Weights of a small mixture-of-experts language model, trained from scratch on English Wikipedia: 12 layers, 64 experts in each of 11 layers.
Below are experts of layer 4 (counted from 0) of a mixture-of-experts language model. Rows are named router (the router's row for the expert), gate (a neuron's input weights, with its number), up (a neuron's input weights, with its number) and show model dimensions 0-159. Each number is 128 + 24 x the weight over its row's rms, rounded and kept within 0 to 255.
Before each expert's rows: "comes after" lists some tokens at least twice as common just before its tokens as in all text. This comes from a sample of Wikipedia text that the model never trained on. Tokens count by the router's weight.

# expert 10
comes after: " |", "|", "-", "==", "\n", "20"
router [ 81 139 134 147 135 170 148 115 148 134 106  98 104 128 127 161 150 165 147 128 137  86 118 131 105  83 119 122 130 126 113 187 160 133  93 144 127 152 109 150 142 120 103 116 116 118  96 100 120 159 128  71 163 160 167 144 104 167 172 167 153 136  93  94 105 153 119 123 107 161 143 128 165 129 103 109 122  93 123 103  83 116 144 135  89  83  97 112 129 104 144 120 136 113 160 166 142 120 126 181 136 173 152 129 148 129 125  87 129 117 111 109 167 132 131 111 121 138  94 100 105 134  88 164  97 134 114 163 117 123 117 164 119 111 134 148 114 182 133 114 102 142 136 105 121 106 149 115 140 130  96 136 145 112 146 128 150 159 147 114]
gate3 [128 155 135 175 102 100 135 113 143 136 118 156 128  84 109 124 127 138  95 149 145 174 129 120 170 151 143 137 169 108 167  91 166 127 106 128  94 117  79  71 125 170 128 127 110 126 104 103 142 114 135 110 155 129 139 143 144 121 144 146 184 130 133 125 149 113 147 131 114 127 128 112 181 153 115 149 105 107 115 111  68 141 139 177 133 143 174 123 129 141 106 116 158 120 117 125 115 114 153 120 102 154 144 135 117 162 128 161 123  94 122 149 113 152 125  99 147 120 138 153 130 170 107 135 141  95 124 193 147 127 105 112 114 102 122 154 140 155 149 128  98  90 161 139 126 102 133 142 113 108 109  87 141  94  92  92  78 130 148 163]
up3 [134 119 117  92 161 142 130 106 103 135 112 100 110 145 160 156 177 146 118 113 129 113 128 124 141 111 114 124 132 103 131 103 147 180 135 166 139  85 138 181 134 149 114 142 129  88 153 171 141 132 112 137  85 146 102 128  92 106  83 141 116 120 131 113 117 148 136 138 112 121 120 126 108  90 173 113 110 170 146 108 160 116 138 178  92 147 125 129 121 117 123 110 125 123 193 116 123 121 124 118 123  96 114 106 133 136 139 111 175 169 161 142 136 123  87 168 153 110  92 126 114 116 145 125 108 133 149 136  81 107 146 140 144  87 117 116  65  85 127 105 115 110  75 123 123 171 148 107 146 168 131 108 120 160 127  93 146 107 127  99]
gate4 [ 60 112 129 162 123 152 145 107 159 117 113  94 106 123  92 135 123 155 124  99 147 123 140 105  97 131 136 162 155 136 135 161 166 144 167 153 129 157 121 108 160  83 145 138 125 116 104  84 171 118  99 107 151 130 146 162 107 179 152 146 158 132 106  98 100 145 101 140 108 163 136 126 148 125  83  93 120  81 134 142 125  87 136 123 132 136 117 142 130 124 113  99 130 162 131 124 136  99 166 171 132 165 129 110 122 161 113 102 133 160  97 143 169 124 119 145 162 150 140 125 151 116 128 159 117  93 155 170 102 106 100 147  94 109 147 163  96 146 150 104 122 101 144 129 142  82 109 110 155 121 128  96 134 103 137 121 146 139 171 106]
up4 [111 124 152 104 108 129  88 125 127  77 102 103  98 159  93 110  89 155 139 131 106 132 151 154  93 131 170 179 111 165 100 162 136 131 177 135 121 127 145 128 127 129 160  98 158 145 139 134 108  97 142 104 170 121 155 139 134 178 135 120 130  74 117 153 153 110 117 157 109 107 159 157 162 141 111 124 123  78 121 167 139 117  85 114 136 142 124 166 147 102 100 110 176 148 107 123 108 157 111 148 101 164 137 141 118 142  92  80  95 138 115 131 130  97 142 136 141 140 156 133 169  89 134 131 136 134 117 159 147 131 108 138 126 100 116 149 129 165 107 168 162 135 112 129 131 130  76 170 113  92 160 137 114 123 130 123 120 135 153 126]
gate5 [115 155 147 133 139 139 155 143 106 136 114 125 154 107  94 150 156 160 139 111 112 103  82 137 142 116  99 167 140 100 125 154 163  96 132 130 112 143 123 126 148 130 117 130  90 115 175 114 115 169 119  88 160 107 121 117 156 183 101 139 103 124 146 138 125 141 106 100 155 101 132 152 179 140 148 132 141 113 125 134 131 146 138 102 134 170  79 119 108 127 185 118 117 111 148 115 135 124 152 111 149  98 141 166 107 162 131 159 146 160 158 105 146 119 118 103  99  92 135 145 164 135 123 114 100 155 132 109 121 147 101 133 113 155 101 151 166 141 127 131 147 126 120 116 115 109 105  56 150  98 145  85 101  88 132 154  57 137 163 133]
up5 [177 109 132 123 139 122 124 129 127 114 126 128 134 141 124 159 115  95 122 129 124 125  97 123 116  95  79 139 119  90 133 113 104 132  92 156 111  79 120 140 111 116 107 142 131 150 189 137 160 172 121 138 148 121  90  57  99 125 100 115 173 103 116 145 136 151  81 123 137 110 134 110 154 145 176 125 121 147 112 138 157 161 109 104 135 162 129 116  87 131  95 145 126 150 132 130 110 143 132 132 186  71 129 109 139 104 142 121 119 138 185 138 138 154 162 129 121 143  79 147 137 120 134 112  72 114 119 121 127 105 106 159 175 130 132 125 128 166 118 136 110 120 137 150 144  92 166 131 133 159 131 177 107 181 113 143 111 115 115 143]
gate6 [ 90 170 107 102 123 123 139 100 105 128 117  78 155 117 147 132 187 138 155 109 109 143 140 172 100 115  51 123 137 111 114 134 159 182 108 137 123 148 120 102 145 111  78 145 155 144 110 100 140 155 116 162 131 119 135 173 142 118 116 112 117 142 111 101 137 112 144 171 109 131 108 140 156 176 117 105 129 129 143  68 139 114 132 138 175 145 120 107 117 102 153 146  98 142 142 172 117 107  94 111 112 138 127 126 124 131 121 175 141 152 131 100 108 117 113 111 157 124 112 163 118 105 162 142 144 112 115 119 147 105 117 100 100 115 134 125 102 127 122  73 140 140  81 118 143  77 130 134 136  91  92 139 156 138 155 134  87 135 145 135]
up6 [172 129 130 114 119 122 128 128 109 150 121 172 146 116 117 128 131 148 121 126 134 156 107 113  83 120 185 133 151 109 149 123  98 107 158 127  97 126 155 136 122 148 142 153 131 136 122 160 114 108 130 111 135 150 108 134  82 111 118 180 170 110 120  98 163 117 104 112  74 110  81 116 153 132 166 138 130 123 109 174 120 153 110 126 123 107 108 145  98 166 127  75 165 126 143  86 110 100 162  89 131 124 135  99 145 146 134  91 113  89 147 133 136 147 140 127 148 145 144 126 119 124 153 120  91 162 137 104 102 121 143 122 127  77 145 210 135 114 167 142 115 115 134 114  72 118 164  85 131 144 123 136 153 146 139 100 147  92 145 106]
gate7 [142 135  88 193 145 104 136  87 143 130 159 148 121 141 147 108 111 111 142  60 146 140 135 132 127 121 104 143 149 136  96 136 144 156  81 155 145 155 121 120 125 117  75 107 130 140  82 131 128 195 143 109 129 127 137 118 136 107 140 150 111 136 110  88 119 162 116  95  97  89 138 121  86 100 153 182 125 100 137 104 101 139 123 108 167 124 142 137 136 176 128 145 113 132 113 152 112 124 129 127 124 157 155 116 161 164 158  89 143  99 100 118 163  93 131 169 152 119 145 113  98 120 111 141 102 120 145 126 104 130 147 159  98 140 148 159  69 156 147 150 140 110 135 104  74 121 121 101 119 155 105 112 119 132 149 107 136 134 120 118]
up7 [146 114 122 127 105 145  91 158 138  87 148 133 165 125 105  93 109 158 164 128 142 151 173 162 121 125 111 165 117 137 111 126 117  75 156 146 116 181 147  78 147 131 122 126 136 153  95 154 105 151 145 147 168 122 131 104 149  89 133 129  91 135 152  98 152 139  89 132 162 109 133 164 106 126 115 140 122 155 136 142 161 123 143  98 178 121 148 147 127 121  66 164 141 115 108  61 143 134 130 145 129 135 173 153 140 123 130 133 120 114 137 120  91 115 127 153 120 120  87  89 128 118 131 134 163 154 115 100 163 139  75 135  91 150 100 108 141 153 106 121 137 140 107 134 144 137 107 129  84 123 133 148  98 133 148 119  87 131 119 172]
gate8 [ 96 144 116 115 126 150 124 133 140 144  93 148 124 100 169 177 145 174 173 103 122 145  85 126 147 123 107 139 134 143  86 118 142 130 120 158 146 161  89 162 121 140 127 138 161 101 129  97 133 116 118 125 140 123 171 115 126 114 133 113  81 138 141 105 141  84 168  96 102 141 138 165  89 129 128 105 144 117  99 151 105  96  88 142  99 151 124 112 131 112 115 144 119 130 114 185 136 104 150 118 100 147  81  94 151 152 128 143 110 127 109  98 146 145 124 141 108 145  90 127  98 111 138 185 106 123 141 120 135 138 161 146 129  81 123 167 134 132 123 119 187 150 115 176 114 124 154 131 114 154 135  92 139  77 163 103 166 133 120 143]
up8 [113 128 132 143 127 151 137 143  84 112 108 119 147 142 149 168 124 147 168 143 105 126 113 124 144 140 131 140 131 126 103 117 152 118 139 178 100 104 137 129  98 125 122 140 157 146 178  76 132 153 157 150 178 121 116 108 112 151  84  92 111 171 172 119 123  95 100  94 124 153 145 133  92 129 141 100 126 133 102 144 131 138  91 139 110 113 149 155 167 119 117 144 127  91 141 125 106 122 109 123 107 126  78 131 149  69 106 120  94 184 105 116 135 141 156  83  96 101  89 142 136 102 131 203 145 147 142 121 100 147 143 172 129  95 155 162 109  95 163 111 158 153 125 175 123 139 147 136 111 143 131 124 135 135 140 131 134 113 142 133]
gate9 [ 90 106 158 162 171 143 147  99 118 145  84 111  91 145  77  92 147 117 113 149  90 128 150 131 125 160 134 144  89  86 135 155 140 132 135  94 122 137 146 112 103 141 146 101  90 135 106 108 147 141 123 105 157 177 100 131  88 147 129 141 169 107 157 126 115 163  99 209 128 108  74 126 165  94 143 121 114 114 139 151  86 151 136 137 106 148 140 145 153  81 131 134 112 138 109 149 160 139 140 149 149 150 144 133 153 152 123 111 150  77 121 128 124 154 126 172 132 145 115  83 114 146 124 136 103 121 125 116 126  98 126 108 126 122 122 142 141 159 154 137 143 135 138 109 134 144 146 114 163 114 158 167 137 134  98 126 176 114 130  91]
up9 [ 81 128 166 131 124  90 108 142 141 101 102 134 122 110 118 121 149 121  86 129  96 145 116 129 111  89 142 172 102 119 128 126 146 160 109 121 155 140 159 107 125 128 150 123 134 144 163 162 124 147 135 141 156 114 120 108 101 155 121 129 119 104 145 131 133 142 129 211 133 115 137 106 173 113 176  83 145 136 149 100 120  96 142 164 127 119 165 111 136 101 138 118 136 186  83 129 143 130 118 116 119 134 139 132 120 138 119  92 126 176 124 150 105 143 146 127 135 128  78 129 110 110 138  85  90 162  98 117 127 125 129  71 148 105  97 144 120 120 129 136 133 147 187 138 142 111 118 135 132 171 153 165 113 131 145 118 156  52 125 162]
gate10 [146 128 154 147 114 129 128 110 110 143 119 118  95 134 107 151 148 127 147  90  70 114 136 134 150 141 132 151 150 137 157 114 136 155 122 151 117 128 137 132 157 161 137 131 161 105 114 134 132 140 136 125 121 132 172  89 118 141 117  96 134 113 100 144 133 121 142 138 102 142  53 151 134 121 134 101 124 131 126 145 135 171 122 152 138 113 122 144 191 143 190  56 126 112 168 134 156 148 123 135 123 138 120  74 191 185 160 124 123 108 139 142 148 141 126 164 101 135 124 131 142 139 141 169 126 114 112 135  80 118 140 119 144 135 144 167 134 126 156 104 133 125  98 100  91 115 113 153 124 106 127 135 141 157  57 109 159 147 106 177]
up10 [127 151 148  91  91  81 113 155  70 124 172 167  90 125 122 133 144 110 123 156  94 129 145 158 156 122 147 175 109 142 133 134 158 148 129 124  68 177 146 133 145 113 142 120 201 136 134 121 127 105 142 138 136 125 135  88 125 132 133 117 132 112 118 140 116  85 136 150 138 112  93 143 113 159 152 126 152 160 108 155 144 160 128 107 116 140 136 134 152 111 166 120 150 126 149  91 106 152 109 122 137 128 119 135 136 161 103 152 116 155 142 149 115  95 132 121 121 120 128 128  81 118 142 122 126 118 110 113 142 128  70 107  99 134 120 117 132 145 119 111  90 182 126  86  81 171  99 140  83 126 154 138 132 172  73 129 108 109 127 160]
gate11 [ 85  95 170 121 133 113 130 156 106 132 132 118 124 156  84 122 108 133 161 153  91 185 120 127 136 110 119 126 140 128 112 152 164  79 116 114 142 114 109 121 157 116 148 118 168 121 118 112  98 119 139 113 163 150 171 151 133 145 152 132 104 112  88 151 115 156 115 114 117 134 153 150  88 143 101 139 128 150 130 120  98 108 107 137 121  70 118 138  92 153 119 120 158 120  92 148 138 128 136 161 141  79 139 164 147 133 143 131 114  57 152 157 139 144 129 150 113 123 145  82 107 146 103 133 136  82 117 121 169 148 145 167 113 128  83 143 152 124 137 149 170 101  97  75 168 126 125 105 138 114 140 146 101 146 135 137 164 143 121  85]
up11 [119 176 165 109 139 162 140  91 135  83  97 132  99 145 105 140 139 124 109 118 100 126 138 148 153  95 111 117 120 107 111 145 108 129 126 146 107 136 117 162 165 177 146 126  83 104  85  95 117 139 139 163 176 133 118 132 143 141 162 142 129 142 133 130 128 181 126  85 137 159 121 149 127 118 119 108 128 122 141 140 167  86 118 130 105 130 144 136 145  91 127 124 123 160 117 205 157  96 122 168 111 157 112 149 127 185 118  61 124 140 109 105 116 103 144 158 134 134 105 143 124  98 118 110 125 110 131 167 102 150  64 132 137 134 122 133 173 108 125 123 151 115 135 137 167  96 122 118 166 124 151 124 136 119 128  76 139 133 119 110]
gate12 [130 143 128 176 144 136 141  66  98 156 110 112 114 157 120 129 136 122 128 127 136 126  99 121  60  98  93 140 142 145  97 111 153 154 119 127 111 138 114 105  79 122 124 148  85 109  42  91  97 141 127  96  97 172 140 131 146 143 112 151 132 119 106 155 115 137 124 170 114 136  97 104 133 151 139 157 115 130  84 154 132 122 154 128 127  91 111 112 156  99 153 106 153 114 119 108 116 166 121 113  93 153 116 125 141 164 100  98 146 128 148 153 143 121 154 112 101 148 113 115 103 151  97 144 107 114 148 150 140 125 108 156 162 102 149 135 136 132 133 122 134 156 129  98  92 135 133 136 196 175 159 143 122 133  96 117 151 155 133 146]
up12 [119 138 105 122 126 121 139 142 171 124  72 108 113  92  77 152 162 116 125 110 143 107 120 113 150 118 100 105 152  96 152 181 153 152  90 126 144  86 124 150 143 142 111 147 107 159 125 120 146 124 124 133 184 166 149 153  59 145 167 125 133 163 115 117  99 142 124 107 108 137 114 112 103 104 113 108 110  95 138 111  86  96 139 127 143 145 164 118 136 158 129 115 113 160 133 183 146 102 146 120 166 160 144 139 137 128 128 117 144  96 146 136 166 136 172 132 156 104 153 131 112 128 102 117 115 113 114 136 114 117 184  97 107 128  89 115  99 122 139 125 123 109 141 136 159 113 116 110  93 152 110  76 114 131 166 127 152 144 172 101]
gate13 [128  95 154 129 133 120 157 132 166 116 162 137 123 112 120 155  97 128  79 125 102 135 127 125 110  83 128  74 117  99 131 168 145 148 112 114 150 166 141 114 107  91 131  90 170  94 144 154 122 159 130 135 103 104 145 165 124 111 139 130  77 132  66  97  99 172 100  92  89 140 166 105 125 151 122 153 146 115 144 136 107 111 125 140 145 114 129 135 154 103 135 115 134 141 116  90 122 133 101 152 104 115 140 138 133 116 144  92 121 163 152 126 140 123 117  81 145  97 101 138 141 150 146 108 132 161 140 218 117 161  98 127 167 142 115 131 115 141 123 158 133 137 138  98 108 115 126 177 145 137 102 128 106 164 156 127  92 103 140 126]
up13 [123 160 133 111 132 104 127 133  95 105 149 166  88 103 141 103 131 142 126 110 143 109  69 138  99 139 111 136 139 155 119 121 138  97 162 142 184 137 167 104 109 123 120 141 194 170 189 148 135 150 125 137 152 141 114 158 144 109  88 201 122 110 124 112 137 131 128 156 133 131 106 127 145 128 114 114 123  94 125  94 121 125  93  98 137 156  80  99 141 145  76 148 113  62 122 179 154 134 163  95 145 136 149 135 127 151 123 132 137 123 116 134 143 106 125 129 136 103 193 136  93 103 117 108 129 128 134  96 170 158  93 158 119 127 128 140 108 158 115 134 128  98 127 136 127 107 128 116 123 148 129 121 139 117 153  93 108 146 131 107]
gate14 [ 54 125 140 153 162 120 136 139  97 101  76  95  92 148 104 114 178 127  91 112 137 150 122 148 118 117 122 145 124 138 108 171 127 172 150 109 110 134 111 120 132 126 131 114 149 159 100 107 155 104 126 102 117 147 151 150 156  66 153 102 115 131 111 104  87 122 148 126 126 121 165 156 133 104 163 104 165 119 108 128  98 132 149 109 102 116 175 147 163 147 145 106 130 144 124 124 115 129  99 171 110 179 126 111 131 146 102 111 104 140  64 146 137 175 129 148 135 147 115 126  97 101 105 125 129 125 101 132 113 133 147 139 134  96 111 144  71 112 141 130 145 155 120 134 148 119  93 131 136 127 137 149 151 168 111  84 152 139 114 171]
up14 [ 93 107 135 143 140  88 104 142 179 141  59 129  95 142 112 121 159 154 120  93 184 154  98 138 141  84 147 131 144 124 120 173 120 105 163 119 142 189 113 126 127 105 135 105 125  85 110 159 157 155 124  84 139  77 188 164 156 153 171 128  91 111 118 132  80 123 126 132 103 127 148 122 148 162 165 115 124 131 132 107 135 121 155 111 126 104 137 128 136 113 157 127 116 139 113 119 128 134 141 145 123 155 127 124 154 146  89 139 138 170 113 155 146 156 112 121 109 104 108 118  75  86 109 124 156 117 147 102 124 161 113 107 110 116 100 128  96 125 164 141 118 134 143 133 119 136 130 128 112 130 156 126 177 162 136 140 127 111 100 156]
gate15 [114  91 113  94 179 169 118 148 127  98 162 127 168 152 136 132 142 107 117 146 147 107 117 125 121 157 113  93 113 119 149 110 111  90 142  85  98 132 108 122 128 119 150 142 109 155 118  94 127 118 121 121 110 114 142 100 138 110 153  94 162 106 122 132 102 142 128  97 137 146 112 114 135  59 106 148 104 118 121 119 103 167 140 101  69  93 105 143 126  87  59 155 128 140 120 161 136 152 105  94 159 164 149 129 169 132 131  96 144  93  92 134 149 121 144 116 140 111 111 115  92 158 113 169  94 115 123 134 100 117 130 138 124 147 136 132 127 135 110 156 160 137 124 154 135 151 124 163 125 135 107 158 140 129 163 166 100 114 120 202]
up15 [ 85 130  70 128 120 107  93 114  84 136 132 147 106 123 137 125 139 113 124 130 101 137 126 121  83 121 135 127 162 144 115 115 170 168 151 119  78 143 142 132 111 137 140 130 101 137 164 141 130 118 133 143 111 130 113  99 145 119  94  89 157 115 126 138 148  99 124 191 118 139 147 130 163 105 135  99 121  85 114 140 129 137 165 122  92  91 108 149 204 111 110 115 132 128 130 122 129 121 125 133 134 148 156 103 128 176 133 119 131 130  81 126 143 103  95 142 130 125 138 172 112  65  84  85  95 157 130 113 142 172 144 120 109 140 172  99 114 119 127 133 122 117 138 120 172 142 117 126 132 153 105 111 128 142  96 177 185 153 156 141]
gate16 [139 122 128 154 143 111 129  96 124 133 103  82 124 159 114 125 106 151 148 139 143 131 139 151 107  99 157 122 137 144 151 149 106 113 165 163 117  75 118 110 122  95 126 106 112  88 144 116 153  96 141 141 148 118  83 133 112  95 127 142  85 129 195 110 124 144 132 122  68 151 136 111 120 121  94 136 171 105 107 117 164 130 176 141 127 107 124 156 172  95 109 111  96  98 112 141 176 149 133 150  96 147 150 138 137 121 129 160 149  76 165 114 126 125 116 122 156 148 141 115 112 130 122 130 144 138 140 118 134  91 119 126 141 118 156 166 132 150 122  93 161 107 126  90 156 121 132 132 172 124  94 165 136 129 138  54 129  84 152 107]
up16 [151 116 160 137  99  97 147 153  84 128 130 157 128 158 134 145 120 148 153 137 133 145 124 201 150 123 163 158  90 148 120 153 105  65 145 137 112  58 129 108 106 107  95 100 120 141 169 128 133 100 137 111 137 102  96  92 114  94 144 154 134 133 157 147 138 122 129  91 141 141 126 119 106 141 124 156 173 141 129 145 190 120 164  98 111 149 138 162 138 117 124 136 102 153  74 133 132 115 104 123  97 121 185 150 130 115 157 128 130 131 157 119 130 144 146 117 141  94 114 110 119 124 143 147 116 164 122 142 107  90  83 125 136 146 155 106 148 116 116 110 140 134 127 132 149 161  96 133 100  87 113 163 147 136 134  98 120  74 136 141]
gate17 [107 141  91  83 165 117  81 132 131 121 131  73 120 105  99 160 146 190 172 157 139 138 156 108 108 148  72 138 123 107  92 124 106 132 100 127  98 116 102 107 156 102 133 133 128 114  91 101 128 114 143 127 130 146 137 105 129 181 149 115 131 137 132 109 109 121 145 143 106 136 116 135 101 134 140 104 101 125 121 172  49 135 140 129 130  77 104 128 122 154 140 128 117 160 128 157 132 122 114 170 162 154 118 127 165 138 149 137 142 113  79 152 168 144 127  84 155 129 151  99 145  99 131  97 153 145 137 142 120 137 128 126 143 110 147 140 159 139 118 110 126 140 117 153 130 131 150 125 122 143 179 125 105 161 124 153  86 133 191 106]
up17 [113  96 137 132 113 150 120 193 114 131 128 151 128 123 140 107 109 115 117 171 159 122 124 132 137 120 151 121 133 126 126 114  92 112 158 117 105 117 133  85  97 119 129 145 138 118 136 158 139 119 136 140 141 121  84 109 113 164 148 140 118 124 116 135 168 123 176 135 111 142 117 110 100 135 162 119  90 126 132 148 108 129  68 166 150 171 195 139 127 137  88 135 180 163 100 133 134  94 118  89  82 147 149 103 113 133 173 111 131  82 110 156  98 147 139 100 133  98  85  93 122  89 150 104  76 130 118 122 136  92 121 112 127 119 123 123 130  85 170 143  94 171 142 130 125 105 151 162 111 104 135 130  96  91 150 126 125 104 141 115]
gate18 [137 125  84 145 119 128 127 127 123 109 120 121  97 124 127 126 120  80 144 133 163 113  78 119 112 164 128 137 114 125 129 133 150 147  90 113 125 128  88 121 126 160 121 120 123 156 149  70 105 153 115 117 159 142 154 116  98 157 169 162 131 155  94 133 136 100 100 130 132 142  70 134 176 146 125 105  69 110 157 123 155 154 129 129 109 101 127 145 158 180 140 153 149  96 143 119 125 141 120 111 157 127 125 155 177 111 112 103 111 120 108 132 135 132 105  82 145 134 187  88 139 148  64 124  56  94 141 147 134 105 120 155 131 133 147 104 126 134 123 163 140 120 126  97 134 134 165 132 138 120 140 107 119 171  92 130 131 149 144  98]
up18 [127 137 109 137  92 110 111 105 112 127 129 129  92 113 168 106 105 119 172 118 147 128  90 106 131 164 100 152  93 119 116 119 151 141 124 116 127 146 125 141 119 159 173 128 186 146 128 107 119 154 153 128 159 120 179  95 116 145 145 129 106 123 114 109 178 120  78 135 118 127  85 132 145 136 178  88  82  88 148 115 103 132 103 125 129 125 143 148 126 127  73 142 179 112 125 152 101 148 132 146 130 137 127 115 146 114  91 111 108 164 130 111 120 144 109 111 112 110 195 165 142 102 135 126  88 115 119 124 142 106 123 162 151 144 125 105 148 153 116 146 129 113  82 113 145 146 125 154  90 135 125  88  93 163 125 178 147  87 127 154]
gate19 [133 120 133 164 155 146 125 172 136 150 122 110 124 120 116  98 150  91 101  89 164 107  88 162  76 136 112 108 126 124 136 158 166 167 157 153  66 101 127 115 114 147 133 122 121 144  91  95 117  99 126 137 144 134 163 101 102 139 108 202 140 158 126  90 103  97 130 117 145 144 132 121 193 147 115 146  85 146 118 168 131  91 166 139 126 142 155 134 102 153 115 128 129 132 168 141 153  73 112 121 145 178 129 103 136 112 111 126 133 115 118 148 134 131 132 131 107 141 101 135 139 155 118 138 105 131  94 125 120  78 120 131 149 102 182 119 121 160 105 164 126 136 151 133 135  82 127 136  99 103 133 120 149 148 129 113 155 104 129 118]
up19 [107 133 105 143 135 146 163  98  93 144 119 131 107 142  99 166 133 161 142 147  78 155 169  70 190 125 164 119 134 106 138  98 101 135  86 109 146 117 121 133 144  98 104 123 158 115 125 121 156 122 138 117 157 138  95 126 158 138 167 101 136  71  90 151 124 169  96  77 146 122 101 121  90 121 121  96 110 141 136 120 101 171 115 142 125 114 113 129 169 109 143 130 134 153  91 162 138 140 162 147 111 123 131 133 165 136 161 125 142 151  98 123 128 138 115 114 157 106 172 112 121 117 115 143 132  89 175 118 125 166 140 151  91 126 122 159 137  94 167 133 121 106  98 121 118 159 123 132 171 127 116 113 152 125 118 107  97 161 101 137]
gate20 [ 89 122 135 154 115 163  91 139 147 110 160 139 111 119 108 118 118 153 104 134  95 113 143 143 102 105 119 136 164 134 109  91 180 101  98 125 139 145 120 120 125 128 101 117  92 118  97 105 120  88 165 118 101 113 142 113 112 162 130 154 119  97 126 145 133 154 146 107  88 112 139 141 119 173 137 135 142 128  86  72 149 119 163 126 186 132  85 111 134 152 159 148 132 111 113 129 104 130 124 152 101  89 122 158 141 109 152  93 156 128 119 123 136 137  98 127 150 158 167 129 132 133 114 145 122 136 141 126 144 104 157  98 128 117  87 147 135 161 115 102 119 155 157 165 135  75 162 111 157 120  99 179 114  92 110 136  77 151 157  73]
up20 [125 125 157 125 115 152 117 169 175  95 165 120 146 157  99 136 119 153 130 143 124 105 121 167 103 113 112 165 112 117 102 104 148 123 120 126  92 172 144 115 114 125 109 100 115 123 116 109 106 131 166  99 104  95 190  82 135 174 137 196 100  98 125 119 130 156 138 107 136 132 132 145 126 100 151 138 115 158 106  82 168 182 141 128 152 120 115 144 116 140 130 143 172 153  96 135  91 124 103 112  81 106 119 119 137 135 159  90 105 134 137 122 160 139 142  99 170 106 182 127 135 104 121  88 121 133  99 110 135 141 112 123 125 159 148 107 130 137 114 143  91 164 131  99 129 103 127 111 123 119 134 166  99  93 150 116 111 152 159 114]
gate21 [174 103 112 118 141 118 186 140 101 112  91 153  77 142  95 138 144 137 129 116 173 113 142 150 108 181 116 117 140 137 141 109 125 109  80 124 144  70 140 155 140 108 116 126 109  95 136 154 110 107 121 142 103 140  81 146 129 137 146 123 153 121 138 148 126 109 120 120 147 194 134 129  82  94 162 133 106 161 136 147 141 100 119 110 128 173 150 126  97 169  79 114 142 161 137 159 165 126 139 110 126 108 121 109  96 140 121  97 154 122 106 113 127 118 165 119 179  96 117 133 108 139 157 127 133 116 135 122  85 105 122 181 137 133 113 156 133  65 104 148 121 150 128 129 130 110 129 119 139 157  91 138 129 107 129 140 165 142  98 149]
up21 [104 154 120 138 118 121  77  90 151 183 148  87 165 111 117 125 113 141 127 134 138 153 129 124  99 122 115 168 132 106 115 125 118 127 145 117 127 172  91 134 104 132 140 137 129 165  93 106 109 146 134 158  97 135 119  94 136 133 169 154 106 155 152 115  95 150 150 167 150 129 146 101 165 148  86 109 102 169 118 147 149  97 136 142 152 127 133 182 105 145 135 142 120 120 127  90 129 102 121 133 162  88 116 106 188 147 160 184 131 154 116 144  77 132 113 138 135  98  97 118 129 139 122 118 146 101 113 126 148 126 144 118 162  71 109 150 119 133 115 109 125 114 126 111 109 138 132 112  92 129 108 151 163 142 119 116  80  80 147  81]
gate22 [104 140  93 154  89 109 157 137 129 188 144 123 131 140 135 133 118 139 161 140 109 135 142 128 140 156 115 112 117  99 119 161 128 113 138 134 121 117 140 160 140 174 131 117 119  84  99 103 130  87 170  87 123 141 150 170  95 114 105 149 126 108  90  90 133 148 140 128 119  95 104 125 146 127 129 157 127 102 122 101 106 116 135 165 137 103  98 112  84 109 143 107 144 123 169 139 138 132 103  97 124 117 152  82 158 144 145 175 134 154 151 127 116 130 148 136 141 110 123  71 148 138 154 179 139 158  94 125  63 102 143 170 150  87 126 142  56 125 153 118 128 149 125 106  75 113 139 104 126 106 134 117 116 144 151 151 135 133 113 108]
up22 [118 158 116 125 139 114 115 107 165 121 104 110 115 142  92  96 117 152 111 140 175 167 124 108 117 129 159 142 146 111 157 102 124 112 144 125 159 131 118 112 135  98 138 115 123 103  89 141 149 142 105 183  94 115 120 166 139  93 206 119 145 132 146 109 108 139 116 152 110 108 128  80 114 136 112 132 168 113 135 190 115  85 168  76 101 142 127 116 146 155 172 130 113 136 107 163 138 122 142 106 143 114 124 128 153 121 133 135 135 111 123 136 136 152  78 102 155 134 133 138 107 139 129  83 102 110 108 119 133 165 115 120 153 135 109 143 140 156 110 136 169  99 110  86 156 165 144 142  62 132 135 109 151 147 143  80 115  90 139 127]
gate23 [121 106 164 101 143 140 106 128 151 131 103  95  89 159 140 177 122 130 139 122 115  91  84 138  92 104 174 112 114 139 103 118 161 142  98 136 105 101 180 145 145 177 127 117 122 160  99  83 134 178 139  79 124 131 142 122 151 127 143 154 129 121 103 105 118 150 124 115 126 136 142 115 172  99 151 123 121 120 115 152 106 143 126  84 122 125 138 102 112 115 135 161 137 129 112 147 129 144 114 150 126 157 114 101 126 104 164 158 146 136 111 126 184 103 136 123 139 106 103  87 182  85  97 130 103 110 112 107 105 109 151 138 163 126 114 151 108 135 134 148 144 139  95 150  69 132 109 140 120  85 169 135 161 169 142 106 139 104  97 157]
up23 [122 128  82 105  86 128 117 101  91 145 133 141 124  97 140 112 163 127 100 117 159  77 160 135 118 170 160 135 166 141 147 128  88  84 153 148 128 119 121 132 109 109  79 144 124 114 143 151 129  89 121 151 120 103 108 157 122 108 116 111  92  84 133 167 170 146 135 131 116 109 139 109  34 138 113 128 166 146  95 165 149 131 125 126 174 174 117 112 125 118 136 157 146  83 125 112 124 132 171 100 141 132 137 149 125 160 123 141 101 107 124 120 107 137 130 142 109 138 152 154 121 139 149 128 147 162 154 119 145 115 114 129 139 117 153 146 144 123 134 117 116 127 153 158 151  87 106 128 134 172  85 106 155 114 103 132 125 192 119 113]
gate24 [133 139  79 105 126 132 102 125 159  94  77 110  84 124 102 150 154 158 133 168 125 113 158 121 130 125 164 122 100 118 114 152 135 139 154 139 104 112 139 125 114 124  94 113  94 109 106 117 129 179  96 114 101 118 146 142 117 156 158 190 146 140 139 123 112 172 128 132 126 128 140 133 116 135 138 136 157 135 122 149  89 132  77 145 121 135 107 157 159  94 127 140 117 147 115 124 126 118 119 193 114 137  94 130 116 138 124  74 140 172  82 130 150 128 121 151 134 115 140  72  97 110 104 143 116 149 135 138 144 145 174 139 128 118 148 172 132 142 122 121 115 120 140 106  93 152 142 123 118 145 105 121 103 111 159  63 126 193  98  87]
up24 [101 135 125 153 129 140 180 119 117 147 126 133 137 104 149 151 185 114 136  92 119 139  85 109 129 117 104 118 172 115 131 117 133 124 102 139 196 151 118 146 146 117  85 149  79 146 119 122 144 145 120 145 118 113 108 155 127 111 107 108 129 123 110 126 102 128  87 119 144 146 146 130 146 101 155 107 125  99 136 134 178 101 153  94 127 167 125 107 130 189 109  88 134 116 180 173 109 116 148 113 140 147 127 100 129 144 145 162 115 106 150 145 150 140 134 105 139 159  86 108 120 134 155 115 106 130 112 150 103 130 155 120 128  95 132 127 123 140 154 101 172 120 158 154 142  93 146  99 160 162 135 116 129  63 141 151 128  57 146 108]